python train.py --n_layer=10 --d_model=192 --experts_per_token=4 --d_shared_expert=0 --router_score="softmax" --n_kv_head=2 --vocab_size=32000 --init_std_down=0.0 --optimizer="soap_variant" --lr=0.00642 --beta2=0.98 --warmup_steps=50 --doc_mask=true --train_tokens=845500000
Below are experts of layer 2 (counted from 0) of a mixture-of-experts language model. Rows are named router (the router's row for the expert), gate (a neuron's input weights, with its number), up (a neuron's input weights, with its number) and show model dimensions 0-191. Each number is 128 + 24 x the weight over its row's rms, rounded and kept within 0 to 255. Numbers have three digits each.
After each expert's rows: a language model's description of what the expert responds to. This comes from a sample of Wikipedia text that the model never trained on.

# expert 30
router:169126133122133072129086112151109105138133087140118126141114109095124096120126152104164139131112096107155058111141108104121133105088101149137122194152088109161127118146100148102128143097108124110167114163145141145091154122140155151136125108071100118109156093143161110164104115149122109177101148075122095132112121118091168143125095122162111134112117157087119138172128109129091144144146101115127116139185094141122157125115135091129137127103154143107136130127103166096126110153109148135095158143170085106139160162110135133127120139122139159125111126143153136121087116144093123116
gate0:120136126106121193143129122121141174084135084138115090135114140124089089089109154119092147115109102160111155087098138124163100130127104132153135116100143144181133110124149119149145136147133122155130109127118126101102136084125106131143166158116071134134123158124115137155143094124103103131126124114073158132143102083110143148155139133131145140106096061113123124127145098121155131146122133156156117097110161112139124115108127077089114129076128162118099143118127169134151129076098165174127152120108122103109139197126126165111126136135105128090112107159131139084153129115109129164
up0:130146160133109108097127135128145096083123144101134127161160122131127125129150104106068102089160108148136116160097077149129153080120120125125094133161126127149113145097116118127108109104105152169123150129128117098128178112090120118117135151155099129095083128118127150161158141093123087141124112164095111108125133083119087089146104107103137124121139105134107116140110096166138148101191127115116117108139101120136137148117104097116172105137114148126114119099129158137119159143116093174126110148140118122132114098101170126152140089161174148077138146120082129152155142075142075136
Description: Possessive apostrophes. Apostrophes in possessives and contractions (master's, Queen's, We're), plus some mid-word suffix pieces like -tic, -ator, -hood.

# expert 28
router:157102112102109116150108153108137118137123124126153089125114138096110141129109077109117150162166071128105116137108167144122132128114128145122096112128114123095111112151083113081107157118104088162113114136114147139132106136137096145129108113094135077111096133094105121141151116115081142126132100160108128148141145096112133168158122121097104126114157131146110149130107145142137152141112134108142109131133122133102126147133100120061145139115134173126154133151109114106139153124069182135115154118102108104132070116142083121122167184137111053111123134166167081091151122119126177113
gate2:113107122131145149155138060115134135097106147113176134097122155120171123087131163135138144128088097103132094148128130147149171133137138118136099100125108115153143207119164112107141138138131167119171133140143139133109146143098165147088113140145118141166136171122127138089120125110149110122097137184188156166150098097096166174123140128149127113118115090122161131108109129145101123128114166110134132105095169139141119107122113106103143129151125133093127132182131136099096135156110153149135123130139114124142086123165117148086098121109115150115120121139140092149079157085097105148
up2:119108085146142099157124085105122114146172085139174070149119078150145120111129145124095090131140116096119130057145144137078175139119102151124144121075141113121148141126166105083117108093138131111145147128135154142140118130118156129140137085120128103139125142160102191138122091136156137118133146115174131104076143117122132119086141152136132136094113109122126099130098109081093110137125161109148158114137107096101146092132145103140137158123165090162143148153116119138102141099125132125093093180121137124145079151137148146115119103138106141144069154122147142136125111113121133118
Description: Plural and contraction endings. Word-final pieces, mostly plural or possessive s and the t of contractions like can't, plus kin nouns such as father, children.

# expert 18
router:101126119118161083108120126111102138147114111139076120134135133158136141116137132144145109147175145136086106143094116140125124116097095121110130143129082148141139113099115117095131082121126156146126135166102140139118114068136162145103108099161149107109107132152142134106113125146136168112113122160059155128136132133175162139137144176097132146110120105158116153077121138143163089142127096063167136123111101143173157147123123117133127099119131183110081130173140105120120139139095106130138158118150140161169104115107095123166093137141125086160152152122106131083153117110134085115
gate1:148148151106110151143156106145121130137127091095080105142131121128135119114105103131127133138097078133103120136116105094102130100118102136091150181158100139126087169097116131178116138126177143138080117124121157091139111075131119157138129114128140118117154137105108135157098095137096096119117135132150122130113132123161135074135127127113151145122132135098093142117120131147126130115183120104163097140115150132205144139112159103121150177102132171117116160124119159149093157106085127122108090125066142123138151133135131154126135174079147110126094137133082112147122115182129122161
up1:067124092120126113138129108110111150172153123102145129157126118077135174129082160112154097111142172130148123156079106069144153148091159136121133154117116135099156111154083125122090102119124112137154065109179102161074153112151141104105125138109091117138135155143140128132094125127135120143139127114147087142146089103169136128108114187099131116138138162127142132113099144145154128158158121154132152150115144110121105142109101184127087150152134148136137124163118138095129149115137095111139117159102126127165156114134136113157084121097134128167113097128117125119129144103166153145
Description: Initials and acronym letters. Capital letters in abbreviations, degrees and initials, such as the B in LL.B., the S in U.S., J. S. Bach, PEC.

# expert 2
router:105120086111090176141105111158130084112120151138166132138120154160114080130129163136138128140155061112129101110131128139154118121123105165141126127120119142117142148126154102139118106182092105107130158126098105070125141108090162115109152149113140124157124086109096107153163102112147178143085141135147124140138152139088092143125130095121127136175106150095105164135134183099133141141117103143137157132108159104128130129153123149117132141152087134125144120123131109105153155138135089144113101095158154172117118150114154123114117160129145135075124118145184132056152110139142093126
gate0:163110094140146145125148121086106201132087117141156128145112131125079162119118138121118153173136126172082093096120119134130107156143151128143100145119103104108157120135115133123124119091180117125154091191122162155134151120120149111121091139140143154122110116159123161145113149155124193156138150135150131130107106144120148137145122130103142112156119115124111119116168148128134086102153144159110125179117087143139100130163106107141134123142123152147159106130118125156106136184118113123150121091136152123174113128151117146103123154152176112144136134160106177126146087178067129143
up0:124161096112105160140123131149127147079156101127163102172126116116169144148098161126114107154129140139094092122144118143148121110117148127168112142141150142140133124071135145158123161132073147162147124098144120112148167141138156114091097133156090121086147148096131200164138093145081172133153165124094127145094137098120140096088110168129144102122112124129148115129110139117096133113146142117128125148113145081100154142161128157117170146106115162117142106155173139152154099083122078121144115113144112127153117148135147152132135174100151125117115113116091115099161130120118107091
Description: Linking verbs and with. Main verbs right after a subject, mostly was, is, were, has, had, and clause-joining with, as in "It is a", "was an American".

# expert 45
router:098145115118164187150122155108100149102138104130135116095152145106143122102146077058132099108109151114085101097120121117117091136112095149121108085127107089125136111148118109170142094128130153130171107118086146084127144131154130110106130103114138152156140136136128136109100117111127139119155142117113151165154112158157125126147114130102123115090095153116103185129114110102098109148121170138106131133125130188106165116143106116126120112189125099096107114136102116149154143078135104130119114160133163135154099140098146124079085091132104155150132114123146103178116146115126151088
gate0:156140146099148135118110121157125172164102112113134155168124105127124099094088134126135172118105144115094055143108144077140127108128078148090115163153121120130133119133131170127077142120119106131100171120152140155158153155147090103128133143078131125111143104141150150157134143151112116106115130124114113075113134135143154094120104090154131143113122104137128114146139109153168081143133110131121141141080156119058118121165157177142129118115085137121179127127119101080150144133145119139107118134131151142118100112121114066107132109142122103170137093119123155141095155148146140102
up0:137107088181102146124134103105135140208123160136115121139113192169110107148135105122121164113134142155109117130108127139113152129112120108128125142134102120101122144099115153138146151132089131115135149167134143111140140132154144106097109099084109133087142127131128142134180142128156129112168156138156168108113112123179133119138119103130082122135174130155130132194134146124190136153099135131117095086144124130084094094143151136141103167192153094099129123140156120088098132113138161151134118166145103140128121139111125130136084133116105155147152132134123151094065134127144104131
Description: Semicolons and separators. Semicolons, especially inside number lists like 0; 1; 5;, plus table pipes, clause-ending periods and conjunctions such as and, although.

# expert 29
router:146150131143162115185106147102078098157096122146119101126111157125099162064102145102170109147135136106166124126105122105089112118148128160156114130119146169119145113146157138101094121111098121144160122115159110166104156180099156124157101156143102163146121105114175159118149148147134101145149144186134115118085101119097113096164149113154131095108128141127122109137106115110105092146147085131144113152117112161159137094170102139133127117134142130096151112146109111143098152099081146106118091130125102089117167106124149131145140108123169119134122168120118108145170126156106135149
gate0:165150096185141098170096110115144103133131107159142152106119082139144129173084151125158126116125091207095130135093144119107132146139152140102142100144139119129114097180146164117142120120182117156139126114078138132117106120128110091167130130138151108139077103127133160118151119104096101099140103105151111124131074135134141141111100122150105143117091107134187135099179107170132162125129134072142084150122162135139154128112135126112090128123156116120114133107097094129129094131114129098141081140128130109110136144149123161134151127114159137131153157095128088148111120137120128106
up0:113112085109112103106109104045105131137167147131093113131125100168149134136115127134123123137134110124152138153081090122144144132116144163080141095090166078155178095126155154161100161139124153159124124172161109111135164160113174124099140157114133089092093137076132133133122105156119133124152158103137141137148128134141070094118130115101099101141141089104128114130133116122152124114133145103076131121102090127107133104114090154138118117156092172126145098152122120109155109113120157157120115145109098149153121134135081156124128103127082150149113146122152121116117099155136108141
Description: Degree adverbs and adjectives. Adverbs and adjectives like well, so, very, more, best, long, especially in as well as and doing so, plus line breaks in infobox lists.

# expert 55
router:112161147098136130111120107185164098139164167145122093098128068131103163122084108145100134159188153137160149134127135143129135137111078150092104119123110114168105136116112133095139144112133107109119098143135125156155130109084126132121109151120122124158118121140164095099102143132171145106158106116129121157115125111119142082128130170150144137080140143127111151083117115105111147148166120152170131143135139094097168139159100139102141137113094096137147118148120126101118088166150115127106177159173117076173127116101130131132173127123130156119101131152141153083115164140120134151
gate0:179138118150119146116139104122159120063123137162137132143142094125116157089085128171150080094117124122148165093127097100158151130139103124128126132134120135107137123103154142103120146136134110154129146106157098152134102139086167146099106148149074153093117086111130117127112109143126129140137149118141148092145111114148144174151094111132128118139047143149132171093090128138115116118145103105160144172136170110130117107103183135138145128151147134126123125129141134111135124141146142074122162137115150130119138157101112123148155107117097129188157127126085134196130084149160124105
up0:091103115122112106117126127135157165141146124108137119115106073085160184128067142108130120126124155132148111137169152076169148140150129143118124121161126118094128141160104175126126124147133109155116142147111095134108110095124144138055075107145115088119123110129111088164076093105121135087146142113131121141107122117153127113102117111171132140139110117123119098124188106119154142125128088129136150103135152109110120069131136124135153117148159107120129121144167124171105124140161138114145175136134106145104138166136094106098131124167119140169130164131175115136130170164135112103
Description: Closing quotes and brackets. Closing quotation marks, parentheses and brackets ending song titles, quotes or asides, like "...Somewhere" and (or Konté).

# expert 12
router:118146083096146103108097119106101135142131150082061126142120127118162131126122115082120125156144135091138159148137145138082136148089118134151111123100092140143119140124130106110073154136130125129138104115120114103134105075083105140147107111175162167106111136125090155131143101162106161146089145142143144106095103155122119119122127128077156163111105143116122153085128136167154151134100128070126107114105097139116134141115120129099120116117092141118121122160129114168111145129112150158163171109112124108165097133147081152103116105123140148134137133174112173081101078135113161141
gate1:175121079118151184153130145112116112143146182131130168087141151124118122126122130093121134109104123165153117139076136123163176162110112121151167091129118143125124148154132091123111156114147116157153069151146115128146144150114156144180135164121150105169131152139126134123127156133132123132083113115147146131140106100135136157122132144085123109134123152113077136144113136110112125098144152154129125147095116136100167145131188114125130168144129086181103098158118107134133102124127137149168134111154156072126130113134132109086136127148087123184135104139114149073137136140101169108
up1:157118179149154154182101097114170124096144117159144173133108145139101170161131139118134146154128115155100120141119152146125150164135137120123135128158127150128126125172136155151091129111176126113136082165125105154068144171139136101140131163115094097121114115132108098143118158102157119110121134109118162147099170133153113176113122126115151158152095182105101105110124138125093143124169142095123141110125132159149156115145115148134102115084127171093071119118164130126124145092088145121135148142110164088111142161107126129134107082153179103149127117109101120132129136169133134140
Description: Name-final vowel pieces. Single-letter or short pieces, mostly vowels, ending foreign surnames and given names in lists and tables, like Gillíland, Belli, Rossini, Zuzana.

# expert 8
router:094161100123127118111171131093097112118108150109115140089129100138139109157138057156099100152126140094113101102109130092097143114113116100146128105127155132144099110183155133109088102160133129157142095087147135095139116115134119117087144094162149120132140138081116126094131102141156111126126131123139129105092136092161143124143158133117154127100139104151098139160129159122078170073101123138101107133141169099146146139115127135109119145099137116159148137128164090114133114097159093113191136137125090136165108090129133133173122169122134161097094146161149138131114078125115125129
gate1:147139158138085097151112112161161136140160134144102156155081156126130158162128133115128128130090151112131113121117145116148153173107143134165114125167092123170134110102123134115121155118159121104122126128152147167116118127091126165113098108186104147151124122155126108133118136126170131188119155164114121165109119140182153151155141115089129145119112134120120177132093147151123139125152146110114126099101124134184105108117162104088161090122147103106133137082123145116092118185094132136127101128147140120125112118142109122153150148099102152139104117123153204173126141154105175104
up1:120101119147120133126061141117109149132114132104116117121087143153105149128135129166118152143155161118128103108149136140135168104121141066155133138088087137176138099148125125079190097080134139171091126103178130164164126145108145100167172158154141111167166120162149116130087124106155163115111121120112108130150159117118115123138108122147129147130129167100066133128134119096079116137112139116091106143151128143168111126127113116120137141094140142142110123159141134124114130120126147121124156136084151141115105110205105124083147109118129149073131159125147107145124116129109118139
Description: Verb-governed prepositions. Prepositions that complete a verb or fixed phrase, mostly to and by, as in belonging to, named after, prior to, divided into.

# expert 22
router:107114172123103084110139154135142149108142171102117093147146134134096152135133169111173133112103165134130127153141161141161136111136129104177142101160138112121171117145145153138114130129163107149136122146113174108127131153104157096151178134140086126181114167102140140084105141093119113137155140096074105125096142104111182113091154143100145127108108130137193177113126131132105138100163144126139148109116117117154134111120134113162126147176141178092141149154101154142151141110150163128140114147100155089107142121139163123133131154106131119155143154104092132119154171123104129106
gate1:107165079138164152165136106122107165128131142141110100091165111082133117153129158129166155139127161097116087130068138114082108069109157118108129130132097105150106159135106156139137134105113101130132122127091160133083088134138155124134080122115138109149124096118160113143134127139136091125156118160153112109119130117128093139079112180122113143104113112116109107135112138087115116102138128120071126172067156126132105144141113154077122161148106126138127141107132126187129136124123125097125143159125153119140124157168075123129093131119147135135151135186159134121136113153152157140
up1:152127167121111123156189145174142136160114144132143133105117171091097145146161121133098120110082142134136124125130104143102165158127105112156131164098161130145099144135116117100150168106117098129115139128109114142097139138091126113145143152142120124145119211162126122111118127151116154198149149143106137140132091098197125158087165112105132100108087134127105126089065137148140107122154119100140143125165145127127149124093116118170130127122140144142136086159127159141097149106147113111119130124121125105141108134090153174149118150141110117087104114124127090101081133130117121170
Description: Ordinals and sequence adjectives. Adjectives right after the or a that mark order or sameness, such as first, second, same, new, last, former.

# expert 31
router:120132110137111069101114155109096076154139166118117098136105131126116133109106178079138115154137135165157132091137142131091133111145162099137135093097156133134147091119159107115137128138089164116130113118137160102131119127175104086117157098172151089104112143166116170155096113142175141151150130150133121107121135137183151161141097147133127128156133148134156127147127086131149143161105109156164130095104111140089119089101144085134140161126135102160143139113120125155130119120101139110107130122093133154132127152150087091089112115124077145114078129109136110078108138132108106159
gate0:145126104094134147112098089201139117089145144119136128149130114141086155070137126134143089101089164153139129096110097134124152148126109122139134117121111161116154101118125076141066119129143132146102132159143121098123116096121200111121108109156148161145134140137120114099114122122090080122167099129115138127161149152175111169113120146121124084133162148086149170132125156120124117167092117144135129159154100127084151129123143103135141096139131119121138141102142133151104151142111155158120118126127141120141115130136187135075117147098111083165107181136107124161141112115150117105
up0:133107156154127170120091140142157136124108102126121128118123108175088110111097127088140121148138115146146172132108131141126102073167157155146115163108149152144097158156090124108159080149146104143127096136111058126147133091127114095104069129123150161183109104131078099165143164114121144139140137128126128181159139150123105108099124124133103140108092131085130159109160139132126104144128124127134135145118164125142129134159104126138167144121086114116133141095122174128121156064164134158142107129142129103112109100125128135178132120121111110105099096177108138126149146109101103122
Description: Preposition of. Mainly "of", also in, for, at, after nouns like part, member, University, Place, Treaty, in bios and infoboxes.

# expert 0
router:159121123087162085141109110110104143150103191129104152145124099095120117151152170124127121124148113117145113069121107132104125124115099109157125134132091113098169160109100087091116088101133126131137077108142087133114113137151132161104126117098148128139136107153116112123117121149096150122111149142135118125104104118141136110127135114098111154113057111140093113149115111145134142093132128169134125143117142120125138170113139108134133119129072152155096096148086152125126094132148120085095079135081077107134129119133129131136076166125101130165096132175116096165077140156132143155
gate0:123105183139119149111144165114118136153147116154139129116160121117132106148105146144172125147146095114125125127198156141141170109138081141159126131114150143146149109137137123135122143133110148135065169113129118119134141118129111138129167102124167163135154114123151116179110105123121147118124119150118109126122100190162106154147121116105135109145105128093098135149104163109124118127143168157191112143179122111079123129129123092171153127137106172122115146120145139155157167084152141107095114133176114097142153150125089106137148127120093098132093129173094151096137192131148123135
up0:146132127145143153131114150132125151107103121128162175126131116132138147136154135147083156119088131092155087156113146117124166143151161116114121153129140139122140149106131118077126097107112150131122106141097146119115115184120136135095120165132114127171156119111211113123160135117122121110132126141136119189156137102109124100176081108120138154091089110120119095127130112161173112148120176115146110100160110144073143175144113175114152114144104129089164074130173105127129134095122121123114085126129125125074117138122101143144124109170156105146117122084111129113095113117115109129
Description: Name syllables, apostrophes, breaks. Middle syllables of foreign personal and place names (Stjepanović, Ståle, Opuata), plus apostrophes, line breaks and commas in lists and tables.

# expert 59
router:180099158119127144113137130130181132089126138160168121111184140118099121147145122129160136076151066138115123124121121147163154205106081115148156117189094151135122058116117146163128109126130126153127110101132155117114124116132139136148180135127072132168124117174140124112118089162131126113144104125105152131118126112111115121119115179150100150126137148137130082111125101143161092129162150150169135099131124119170155125105157152154125077142153157115140159128129127142119117110101118125117118125126104070097110116093146133134149137133133113135128111144096126099151108111125139118
gate0:147100152121131156086121120117117103107092101105115144115106137086084114110130123122143142138109132123107130116088125160090110088118158127100140076188112133128154128126113130106126125117138122105086137142131173169139134135124154111127101141113125099144163157155096142141124089129119088116148120114144121137102174150154110155122123097131113166103121125151124095133086090109119132074112191127112141157136175095162147121133129148119117107132124148081094108111120109123086108144119111101121196144112143135097092084146165165152121107083125128142121116125050111147110126098126121117
up0:151145106117107096147197098134125147125164104111170126131120142080135176132108167128091081138143131110085105109113156130124133134133160114109156100129108151135116119073160092105098127140113145130151104114125130150167132116100111076126136111157104103114130106113146105124123105156144110139117106170154141114121095140119116115117134157129116113127155116140108093119200151128159113081115176161129135116103078105128127092119159134152164153104138166173104140120144078112116103118061130163104161150128133115127122123130125137104070152112160110128164137119123137133156125134136104141
Description: Singular abstract nouns. Singular common nouns right after the, a, this, such as formation, building, application, region, structure, often followed by of.

# expert 40
router:138168148143136103144146130187161143155114139131088156142135108119119141102129155099104095141158136122080132087156144167119092110107121150130113108096131143106112126092135123098113092134168150139134131168085124162115157169095085131131145121121119114097163151155147113155099092091139155135111150084137140143131106186121105136126131105155162118137182144090156154149097160128160107122129147144143157144081150128128127142119081153079105114167114109134148116110114165131100153106183136122114095118115101145111134129139099126147142118133111157161098112105170101121129091114117097144
gate2:140155106121163150079095173112209112110123130155172145117136135102124115105117143109141108154122116102126121145143118145158143180137129105132105121144104120096104148157140117091141126128130130157167139138145140140098125114125126156135121134176140155126141115155130136128103146097108145132093113102090160143149105165161122147183139100089146132076056162135136132140110134138131158089126119116101114160148118091118111200126109176141155097167162154141141132117117131077148159126149112134166128100110108136152175113114133123121133145137132112118163138132085127131170144136107135092
up2:121097173140108146101166117136163144133183131123110147113124170137164120122165110134105120143163103115139150121117102149066141116113120145151121135117155116147099170113154148144119093136123103078097125122110112109165110147121152149147119124099123121136085114125152141086134161120105148126143148133117124118144126158115141148130150158170101102131188162113132121098134165079103151115132100111118083108139150126177147153141136134113108115121084104121108148089086123107162103124155146122101155075121093157134132155093118075124160128130123130100103083091132120107131136103200127123
Description: Opening parentheses after names. Opening parentheses after a name or noun that introduce birth dates, country codes, units or years, as in (born, (IRL), (93 kg).

# expert 48
router:126107108173149108130167127111104096122132099114156143147137138161124124124123154138133130118117160156111109123123081146125130151143153153114139142124133152137141105136136117125103125100136173176112208175134098121166167080102132104111124126152154118133138113158116144154121145113126109123149106136103133093097154112176102185151107106122089101134072084140118091108150109148163089074108118114135122101103127148158142115112142127140099083129122176153123100155150116149135121113130112141133130176139128114116139138135107113106127129163128091182200162130106120143137109137164098149
gate1:178118127098113138135098139148119106152093098117107203087109129131137117145097117092124144105105156158138103113085158169124132114120091101124149118108121118138140139111116159087106188147118150145104127119133128123111147132115123146119120104166087109150150148133145172129165088134138134147137105119129101167148143153117106093148148101155141127096076126160127169170128107138138179100079113120120128126152080152121183143143118130112119120097062116119149107152110136082138105128123133092123139127105103151137116103157133104132138154119108148096135126076125121124168104137083111106
up1:107174127116142106113113132117100117073143116105151151127124091157185132158135124133083112121101096141098120125115132119102131109118127156105128117145160153089137144151132148198057141133118072154111126121161139132161140105127088104166134085150139132107132118105111159113145148095114068139180132113115108191124128129108116120132129112113102143138122134165096116167122100154123140106130143141118131098152158170123105095135127151092138101095125143093132147112112124103125088123136131124167154095143112160133116154152109131114097130124166093100119151112118114129199113146104120104
Description: Name-initial capital pieces. Capitalized first pieces of proper names after a space, line or bullet, such as Re, Har, Fu, Cre, Ver, St.

# expert 11
router:136143147113089181154105100109166123150134171171141111074122166150118108152148112150108131121162075103120133124100128132155125121082124127101127125144090153137090143128108160136098105109116126170123115090109151099103075141112119167159136115122149151118159074141122148124145122116130153159159097132162162134163144153097097163140108170121053108155150111126143110075134117130157131100099099154138110098126140127122142109092138131105120111199126101137116128092131127138113133152131099169101107128113128140104114123113108144133163123126168142103135096132109141116141090102140118136
gate0:151116091140159144063109114120114131149132122145130150136142138184129166127137147138131120141181131140122143142073122124133130167136134137143157132114112143104095149137145152133117143130167135140118136152150142149118070083144113136144134131127122110136145108176139108157102145118153136121122135109197094110162115122139092127108114094097138117145092167150129106209142137125113150145087097088136134113125121139089109139062134091132160144122185096128121109129103156115150099119112118141104177133094128133130127139127086137166110137145136127150195110089130105149143099129162149140
up0:123145140097132143132147139133097097070122139128108182086102117150139154153140142122110143116108123155084115143179118141182127131086073127137146090146163147119163109115101140141178121195126128107147120127120148133125135144132120134104086096163159153093129126108138124129171099112107102139169142118129101115163146111177176132089097162169113118116147116091157154127136120099160101111131116114138107097122125128120144108117145136149114156115072089102138142095156154134130172158146111136126124104159153153171134148123157147101104127122156116124111104149126110150107170107109151144
Description: Plural nouns and verbs. Plural common nouns and -s endings after other, two, these, such as works, points, results, teams; also verbs like demands, limits.

# expert 23
router:197107142149131123107116154131117117162176098129135119148148156138116113142108154138136128130110113104140126108145110108182122092138112141106117117148111163135129186089149181131096165100099113111117132113160118157121107178117135091136092146128136147080119143153160110106135155149159148152124139085131101126124079102149126140131130093141153140106126137122105109133135121131118115146150119121122127155139119130134084107144104135116099082091075078129123140113131129152115171083132120103180122086152145194111152150169156137151136123114122153094145141109109168091127113139095153167
gate0:147135127151092102077064151147141115119145152143127127129146119154105133125122124160120098119111137133118142174113102149097145112124118152119097078135083131147143145174150112140095135157112119094115111146134140118122168098121060142141104142152138172126133128143107117076138105155125139126122100112129118131124117134127116099118088123123131145121109150109072119097114152106159094171133136131107150123121143129134131161108141103077107096061119115125137168114109093098084111122093166107153132153134106157156071124164124116176152144125120140085154149096140149084121137092158157113
up0:139111154130116106111118133124112122113139138106125126141145103156132125136103124122119106131114125125095152076110121130191135108151126151136113094111148156142124123176122166123147112156123117113127134077152102153113138130155156142119127119149176139109117090114142092124157126189132112136152090098086108102125192119105104169135123135161128104079119122076145068086111164124141106151149109106159150153111104121124132137153145131064114148105124104115127169133155088085093108132120158134184118096101122131140102139115123111189132183132110155102130142101115144098123107139151110134
Description: Mid-word name fragments. Word pieces in the middle of proper names and foreign words, often in tables or after a prefix, such as Con-wy, Per-ia, Man-bi-j.

# expert 21
router:125105136130135113155124115112113140151097106142144101147123102148142139140141169134120089156119124098147143122131151168151098100135139146132089100097107166098140143088133130164151124121105106107096084138134158206113133140157153141121078116079138182103136118164138112106126155138138108127139164131145132131085102094119119118172142136137108134094152126149105082163130151085088119143141095158110111130108106179112105110136121151148147085088136142160153119137105104154146140132113126106131152108120109152160141128083125148125100119115116159175124133077103099131124124172085160166
gate0:118108131127101152147112118126151123136101133102144132115095120116143091124121107100125104130150110120176152131136097118134135129098107100142157108169171123159161112107159113131153082133101135124147145127135143137150156160119168161142126120137081126104079150156181126160129108135135122128112107135075147135069144053133137134116130149150120183166148127157099160134097174118105131175095112120136145150180106110141147168111138113145075151144106086124132138144172102129150141134122152149129143150111119077121134159126098116095108127107135098180125108116116092120117127114106123082
up0:149087130130153124106155117100119122083128131101094158105094128103149144149113133150145160136158148121132146097117136094134162115179089142151132107094077156095097146139135136122123158161138151073100096111142144104109101141113126132116145101086123106146127154106105113128140151127098135123126164128136154129132128168146107087092176132184144123116156135084145127123140121122168144117154103118156105139093117158140137160179090157124106143106158118102121132131106154157165109179128098121133124141135135124123088102134164091097053108157100153112125116131114134097087138133171129135
Description: Content nouns and verbs. Ordinary content words and word endings after to, a or and, such as prevent, issued, medalist, rival, and fore-word, to-ken.

# expert 62
router:140101123139125107098111161107127153130127147119062106073109111127122107140092144131147094089120102192135120133104155135170125102123149132155115146127174141145140159179115101124136109127130104117090133112129092169119107134126119132180117122137129078169152085156109117115166153155120131164154119132106113106136104121148103088136175156146137139176120158149095161119105134120168120150109143119109100189097133142124133106111159131122115133160144124127140108114128108114105137163161124133115123117121144132156087125151104080120101099127136068129168121108166129167109124099150160157
gate1:114161153110146148122104160119150139089192112147110119124131095128143118107165128091077147101138113112116074127108138163123108144106090143129117118154149127095134152112108109115102170098132108142157137119143100120087142104104113126071160130154104109113085120163135129167164104150160112115130127136149155131146148099141140143140148126132111138157079114125097152106116138112089132116153142079134126133135108137106180122144141119147159060117102131145150133099130100107141121147135115178166105115137106146111094136127122077108062137131159127075111141102141151155130154143088144135
up1:150162107137163129099112123101101152118130113127143180133146084138125109129125120159109131154121172120112124138107102130070110131139107127113122136151148096148132159139122113144125106150079127120169152164093163112127150128097160151121146129159107126126112128125130110119122076124121122103124179116181137107085110100101147124158108119125129141142119113165135115115127130170143103127106107158114140096150105116152053119122151112153135168174144112146055138114119110102186168143114110105126120133167124149102126099164129115158098144125117138106134138162145180092097117166117168090
Description: Participles and verb particles. Past participles after was or were, such as released, known, used, built, and phrasal particles like up, down, away in "came up with".

# expert 54
router:112120053102107102128131108139136115137160096127139138093124150105112113126147116134145117113139082099135123166153179114119101106069112146101119104134151079143143136110078124158142141133080150109132118095123094103111146108148094122117187130178099159142160144110154114160116130152102111119126132143151171129146144145105124120097120107103138156138186127110137151150107163132123155124162158122109141116097149112108153156132110129056148139167138125104138158168133118114121155162157133139177162115152120108150130130136124128144163154116156119116123059151150144141138140099135140114
gate0:175123122149150158119147106126093111105115099191097129152120173171121124103149132119164122136137109127108132122154106124116131096142105106098139117153110082118129116144110134153129114145130121140173111140122117069122114124171148140105129132116156153097113164118136155181121136107099129124129184125159107092112111166146183127101149165111121119128121134132113175124137153152156157130144102145200113126190137106101081106119125117149145135121135156114162132129136106126136151136119166132145108085163169069115116118119078143080168139121105132136130106136150117129163123163115149125
up0:153137121121120126143133138137117116097165130163146116132125153150141104129093097106107118091140077119094128144130146117132114104112129126115139152116106104096111141130065142120161146144156124151168112110126123073095153111097148124117131154170119097117124139157138177123126075128117116132123187099118135082124077116141120122175119148134155143134141172142146131093116150115166103153146091126122122112145142144158094039117128125163201139127171134119120106127149143121096160164143138161149146115126156120088124091136121105112136117154104158106138096116107127103173103133164140137
Description: Table cell separators. Pipe characters that separate cells in tables of results, charts and awards, plus semicolons and closing parentheses ending list items.